Weights of a small mixture-of-experts language model, trained from scratch on English Wikipedia.
Size: 17 layers, width 96, 21.4M parameters.
Experts: 128 experts in each of 17 layers, 32 GeGLU neurons an expert, 6 picks a token.
Training: 715M tokens, 6055 steps.
Below are experts of layer 8 (counted from 0) of a mixture-of-experts language model. Rows are named router (the router's row for the expert), down (a neuron's output weights, with its number) and show model dimensions 0-31. Each number is 128 + 24 x the weight over its row's rms, rounded and kept within 0 to 255. Numbers have three digits each.
After each expert's rows: "raises" lists some tokens whose logits its average output raises strongly, later layers aside. This comes from a sample of Wikipedia text that the model never trained on.

# expert 105
router:142147145139175151122126092121143140160108093070127151147078171171113174128152117105123109141118
down0:195141172150136104142096131172107095143154150136127139110156089157148138110124139163120157128140
down1:103082145154104135093135158136163128087158112140143092158102073142126115130140152072132129155114
down2:100116131150149109107129133145104162124102147136122134132154156131130115161199159137127118119107
down3:142131159061109127121099140124155139163138175100152105115126178144113100104139137135113094095126
down4:142098153159151113103103114113155120103133113080111094154116129125135147167140130131106059124137
down5:119166122159131093127102153123117143126064118155160126121098128121123117146132133101178150100168
down6:090133137113117140105123152154151136103116135141094102139093153112151141121137111112164090131116
down7:095149121134153143119119208103125147119170115106121134165112139141126121093168173128156131122154
down8:147144103146125119101079140162136130108123111143093093146165135123095097116103138115122140136109
down9:147152125130126133105112185098119105132144145132142134139117162173116124125126105087149145132098
down10:131158121130120159153119132119133155143164129090103140130145163151104098119141163134131121137116
down11:143148112088094139148139117127131101137140123163116125108165109106066068112081149149147113148139
raises: "ed", "es", "well", "c", "pl", "e"

# expert 47
router:142083139143153162107188115149140129121109114113142128128118122164144147082142100113114072147107
down0:119152098148150149139103122145095165125149171141135152110132149155081109133079131148129139129113
down1:127116169094150120177125166139145156073175134152138123156121142142170139125119133133165130140172
down2:086136140121116127128106133092086106136160128112109111160115120081139115141153155105113152140147
down3:167133138097133139175076172129143145150079080118152127123121118136092142099148153144109116172124
down4:131168137132111142128090157127126135103117119117092122137156113162157180127103153158096125168134
down5:175131102126111154104167155078111151156120067148125109130110133113163102117099125127085136120094
down6:121183105148135128150063122098131114165147131120122127100150121103109084136108100127061130125142
down7:114165110160103126109117147163124135095125120146132133115059090075175124111113081122113099145099
down8:108092094140131173156124114159126185119114147123129134088117117088124153101123152141157166160150
down9:100111100156134137116127154152136127133141141119152123092114182148086158084103085121112137120099
down10:144087109108181138105152117116090118162146120150124104163087117155145154143161162141094133128110
down11:117149131131151112152125126111126109132121102096071104147128098099126123135153112117104149112136
raises: "tar", "rap", "ches", "ric"

# expert 10
router:131055137135176159117137114127128123143157111116143138141122152153128114106146113123090091127096
down0:152109115144132167105105105168097136112130165130109112125134141095080134115097122102132144131117
down1:165133122113125186115089110099130148148094137107089120136148139142105109140133110153101123093138
down2:069137134154100079117115145168150145101169134116129112108111110147104116114119124129129100148147
down3:119147141145112135125147110129061157130173079050137151085129140158104118143105126145128133095135
down4:190109150133154100131155171119153121124132133118111143118131135157118128146106159155107143082122
down5:123143107110174132158161147139150117178098119140165139137170114091140160156122174149148147145136
down6:149124121100133122113112161099113145107137137115117107108093131085165109129180099103169156082154
down7:118180108105148181109144136157095135098133118109095172192153137135125161145147114130141149126127
down8:136131177070124194140157173126101144149109107154133150171143110141123121119134111115158158149103
down9:146122161164128135131102163146146088103135111124150119125134142145117181155149131123155093116116
down10:163125108099182148184141128129121123137100129149140133139142117108092110088124157140139106096137
down11:110136118119137152127160142137074142066117156135139150123142090129120128122136077118095102097092
raises: "et", "ire", "ard", "alt"

# expert 51
router:126095179134147147102154123148132119111135131107145129159120139118114120102117137124110106130092
down0:153102105111109125110169139151146105095102171122142162140114111114147135120153145134089099132100
down1:120185203162111093126143149151135129117156141109139121142107151108110181140123098131123130151093
down2:158137127152127092131092142120132097114120141133137110127082101076157114109143175186121123133141
down3:141128132151118083142148136089133187117121079134150144083112144135160150129127122140152149161125
down4:100112165109097109128100112118095166156099137126141127139107117153165114109153173108140136132097
down5:087120139157101124153139120153158082084151105127093100164113113093142136100107103119138103109150
down6:174110091136124118143126142147102143127135086126143137153082133114135120125126130128114124141110
down7:113185053119106138165131140144142105164125109130133154182128095105153065156121144160128109110123
down8:129135072153124127163108112137142120104125115154113110107090122158129127146146126123090082114157
down9:151137083136161130113121124123151121138112115133127136126165125126080120154144132130169148106136
down10:140126126150146102126123100137080145125155129147138141123146163125142095085109134137106157111099
down11:117144108113098168162120108196104113113154149114118096131125130113102146093162147127129073147152
raises: "ti", "i", "es"

# expert 6
router:115110136151129166088128130156133161146090111114129152139135147134134133121136080137105111135107
down0:105122126134127167128105135125145132104164116133086075186121117117118158109180097098094120153112
down1:155127148180141146102149160104148119114143101112112141117117118134090137129152105123100083125111
down2:191096133150101146108119135123125134062121128134115134133154161109092142102132109103114111093113
down3:162120091098142162164103092159093108094115119128189088143139103152100151144100113128156129131116
down4:138096087103142150099102114114137098117127141130128124113114134155138150114133172095132137115134
down5:103150194097135185121145142128122135136116151158127132117147145142122112105142145111132105100147
down6:109144130132121095163183139115177134137125150109149161128178132164104126125089153146083119134107
down7:060169144139106130159105128160137167149138115148176130092121137135143072104138127093117143133152
down8:116147168114099089128177115120128174136132147129161132148103108140105109148116128088102131138126
down9:095140128095095145130170138152096093113101135076089132108158107167100109116120097130141113131105
down10:097117109152146148146144180106112171081127128137143109106133148119184132129095129115143113128121
down11:152124160142147106141090130110145139159125101131114170127153102105153179116136144103137157145157
raises: "ri", "re", "r", "p", "ll", "de"

# expert 125
router:125133163147175144118106114135145145098152110085125137142111168143088131101143096099141114118097
down0:107128101119105111113102095110131103146149136140154078152166149115152121134149112104082123125114
down1:159182151104115166136149128145101138145141101157092133110112185134167096119158113153142073112144
down2:137131136117105176138117061127140124143150094143170112114142123118120108110098144107151112151130
down3:096154146139130080124131171168156085158108135123093139111155104114079129146118112116188098130117
down4:088111136090162090136168177105113135163119099098118119120116143123140170103157136110113085149106
down5:124148127130124166126111116079135148116154105146116126158161120105149173115115151152131163149154
down6:131101084182135112111112153107148105115129126160111085164091130152167162128177147094085116157107
down7:153112135094125134118134139120166188158113111115140175148151113166103120128116150139077117122110
down8:125091160148108126118132149129131153103088133134100154131085120146110113098174120104125096117156
down9:140131117140148140149132138094106111108100140128107099118158149123140112135128106157086071118153
down10:098130110111155167126146147135138100117177117102114166146122148099145092097118121134135129117110
down11:134101125129152103110121113136140128109189120132144089131126086097112137118132090148101118102101
raises: "ric", "re", "ays", "r"

# expert 22
router:129106140154170168133148086127154141111125132102157153157103129167107160126176121091090095123115
down0:137143138127164163131097099102137111142095159131147164110133100115128140116103183144169127117136
down1:106146136133132141134082129171117115135092155115109160100130134143137119154128147151114160145204
down2:100121118116090133128113078127083127119145117137180131117097092111136155111146118076132166084132
down3:166131142185145151103119105154151131129124128111159158160108139112159145119115128122151134156142
down4:096109107069152130075126126126144168120090153137081104108114118171153128127104120125106109122105
down5:138166141093132114149137179127195158124156114108148155144103093098153151101143122152153113127134
down6:087135131121126175143144132110159136129125120130142176182136175131126123109179136126107105148104
down7:129161171124190155133142149095122098102107135124141145145180129068153154115099160106113124101142
down8:162105113133098146141162117144179110107144120116130121113157145128137127138074141145100149158163
down9:127098110101122111099171158072118125174149117125137123102155162128099134111098209133138145094086
down10:157095129123124094129166163177088133133160116145133162144139157129113159124159103097116143145133
down11:169154126140157116155106170124108155128113153142125123091137168144130157121134124162087180114138
raises: "ous", "ue", "ung"

# expert 35
router:135142139136151135105118086147139160183105076078143121137094152193112162123149131077113133143118
down0:168150071144174127159149142123155114100097127092153136095125119116122147149097122171147146175134
down1:114140118115093121165113113094119151112162084095135116140131130151115075157122136121105156142128
down2:116140131133094077133091138131120111138097152167110141114156087151112149141145091112096131105148
down3:111191129132164169120108119107143134117124088120138113106122172117120129124114123126102080151116
down4:110144116159149139133124210142142146163123079111151123129115174119125113132114109172159097136149
down5:151165137166116144141133147150092132105104115137153112096133137134148129152114055171119148117121
down6:070134116127129170159169123113146123090162118138145155102126096095140131117129078128129131130140
down7:143155099160102105140083124094125139105154167098112103127058164104137109121125104129163174133166
down8:145131124163094148102137070140073124125128125107114147135131116151115130129109145131122142151131
down9:106191159139142130132115119107085116160096102146137123124096130142121073170103112097153130105161
down10:125143178120117140119143084152106099133097138163158116125127135166182109083137098138112155124113
down11:147084169101129156097141112134112116147144126149148148110111094139105118169126128113147107089100
raises: "ume", "um", "il", " |\n", ".", " |"

# expert 20
router:149110114154156152099127128130151172113125104104163135137137125149079164136153082101138096161103
down0:153124151136141125103120110147121140088137070128107125142108138136144086093102124148122120096132
down1:070134149151132123106125112105109099127124124154161126102091181102158157118144120105158147150079
down2:147139140104149131115146137136134131110188118141187092116137098135098146111122100118149061118134
down3:124137124102106141106136121164074128124135146114165118109106188136106106132097117134129121176176
down4:099075138100119120114112094195152121122123164105132104128146123193114111106123104119135123104156
down5:112168137127118112054124144073130115118134148145108173103112119141105122072116145094116178131111
down6:145131091181123131140108113149149180138145131162123152119131129106134153169146156151125157114096
down7:125136121104145142131130121136171077140134094132150123110087145100087109138143128127152119114193
down8:144110112113114167140106134129120097099106157154099115120145113150151122120171127127136127100106
down9:119134101113131087051123097137144119124135112122118133117104132109116119107124153108131146159116
down10:133106099134118166136123140146120146153172151126089145120093063103052123117139133127101145134129
down11:098164152137158110100111124127099130136176111165174101144123085128097131147138108101143112131116
raises: "h", "ho", "que", "erve"

# expert 106
router:148128191143150153118134088144141141115116107092170144167096121175104153093168091133114112136111
down0:077135105089126117127175136137106175134127148097128081147152133117109100114157089120129104107144
down1:093112111137161137112107154112136149150161109123165090106158112136124121108099109110159119139135
down2:119113114106120126094145122095109137113071154142100119092123132174139141130103144128107113093098
down3:083142161165163142151131077127130113129163120123162149107107123145112162092098123149092105105100
down4:161113107105129115143111112105116157135147112134120133139151101148176116150138091130126117116115
down5:160130101148141114106149109095097136138133141096148115140145124142174125141114158142170174105120
down6:113124133088135113107169152120124089142164072092091142132111092118124114137095130131139107116157
down7:132110152101104123170108130157161123126095118123114115113092170116158115097132109105086107079149
down8:154089163104132155115123135094114092151109124143101125128154168102161111126133119136129106106133
down9:132143122068177114143130109153099126107118122121124143152162122136127137105151155135122128131180
down10:143172103114098084112134149180102134112152163139135139111112148134115147145134115133132169112153
down11:132134146115116153135113181108151118098141117110139181170112123156132130124190107101103140166127
raises: "ed", "way", "nes", "ry", "ran", "ually"

# expert 45
router:126118136135153132118121090146145153120093122111117174134125188182126130125195120119159118131120
down0:165117128129118107088113166137117095166127163129123163133139086095112122146124166144117137142121
down1:129113131137112160107160106108078130098183109136127119129059122113177147120120075102140121134120
down2:172062128079103141056109122129143136096135109174149154109115152149138149144089109128116143133145
down3:146139140171139107137110118129124098117137114084135149117120135108106149176106115145154137146149
down4:201104104138129162136108107108143141145123094125118143171127141133119093100135123153143133125106
down5:123140099171088158098111136120141138132138140182157113108114142131146129088144126106144065115124
down6:115162125125130115159123157149165102131146129158128143100162165157101096119163129104159104164127
down7:158124092117122125109105120142124117109130097123170129135113128037133123092125108166142108097111
down8:103140134151110150158165096150158122146144129105129131103145156155123131131107144147120136129108
down9:129133143146126106099126132148101109110145143149136139123133161151109108076109099125128150103145
down10:102119174160146133122108127118102167142117113116132125112139159140173135120155120118124163153157
down11:113106138103156140167138114150157121130192148135118155135139118097109131142115101138167166164128
raises: ".", ";", ":"

# expert 75
router:154085177155176146094152130180143166104133133124153142141125137133127171120127111119105116146085
down0:114128133129115176098158131146152114127129149138161120130170131157165122093169126124159118138096
down1:154119118167128138125135146171149114144130172136120147177122108113132156121099135108145139148144
down2:135151121088081141157144133128109131080109115157137127135093118110122122118171127098135156137083
down3:127117124154143087141131153124169136135135131145140124089098160071151128074111073146047087115123
down4:147144144151137089104109131166110129127111109110136151081103122161100172172156132064106156137105
down5:152124107144133114109132132109095118098128131141078137093107163126118111114126139119094112139143
down6:106112127136120109116119139111147188105135114147152092109148147109134095129148108109153097136135
down7:182093139113094134135156115118133143125179179151149115130124070079133092101117122129098117096130
down8:118138117098062119104133098152106128139097140126148097137141167145149103151131079110146076101170
down9:124126092142114154141123091158144143135136130121082099137079139110142130115120101109120151145158
down10:140071143166137122168120101131098123142144124151175147171127107133112080122169132120121125124166
down11:121169127122097124099127152111167112122117106148108100151134135137115126169098129101158111132149
raises: "ism", "ist", "un", "us", "ound", "il"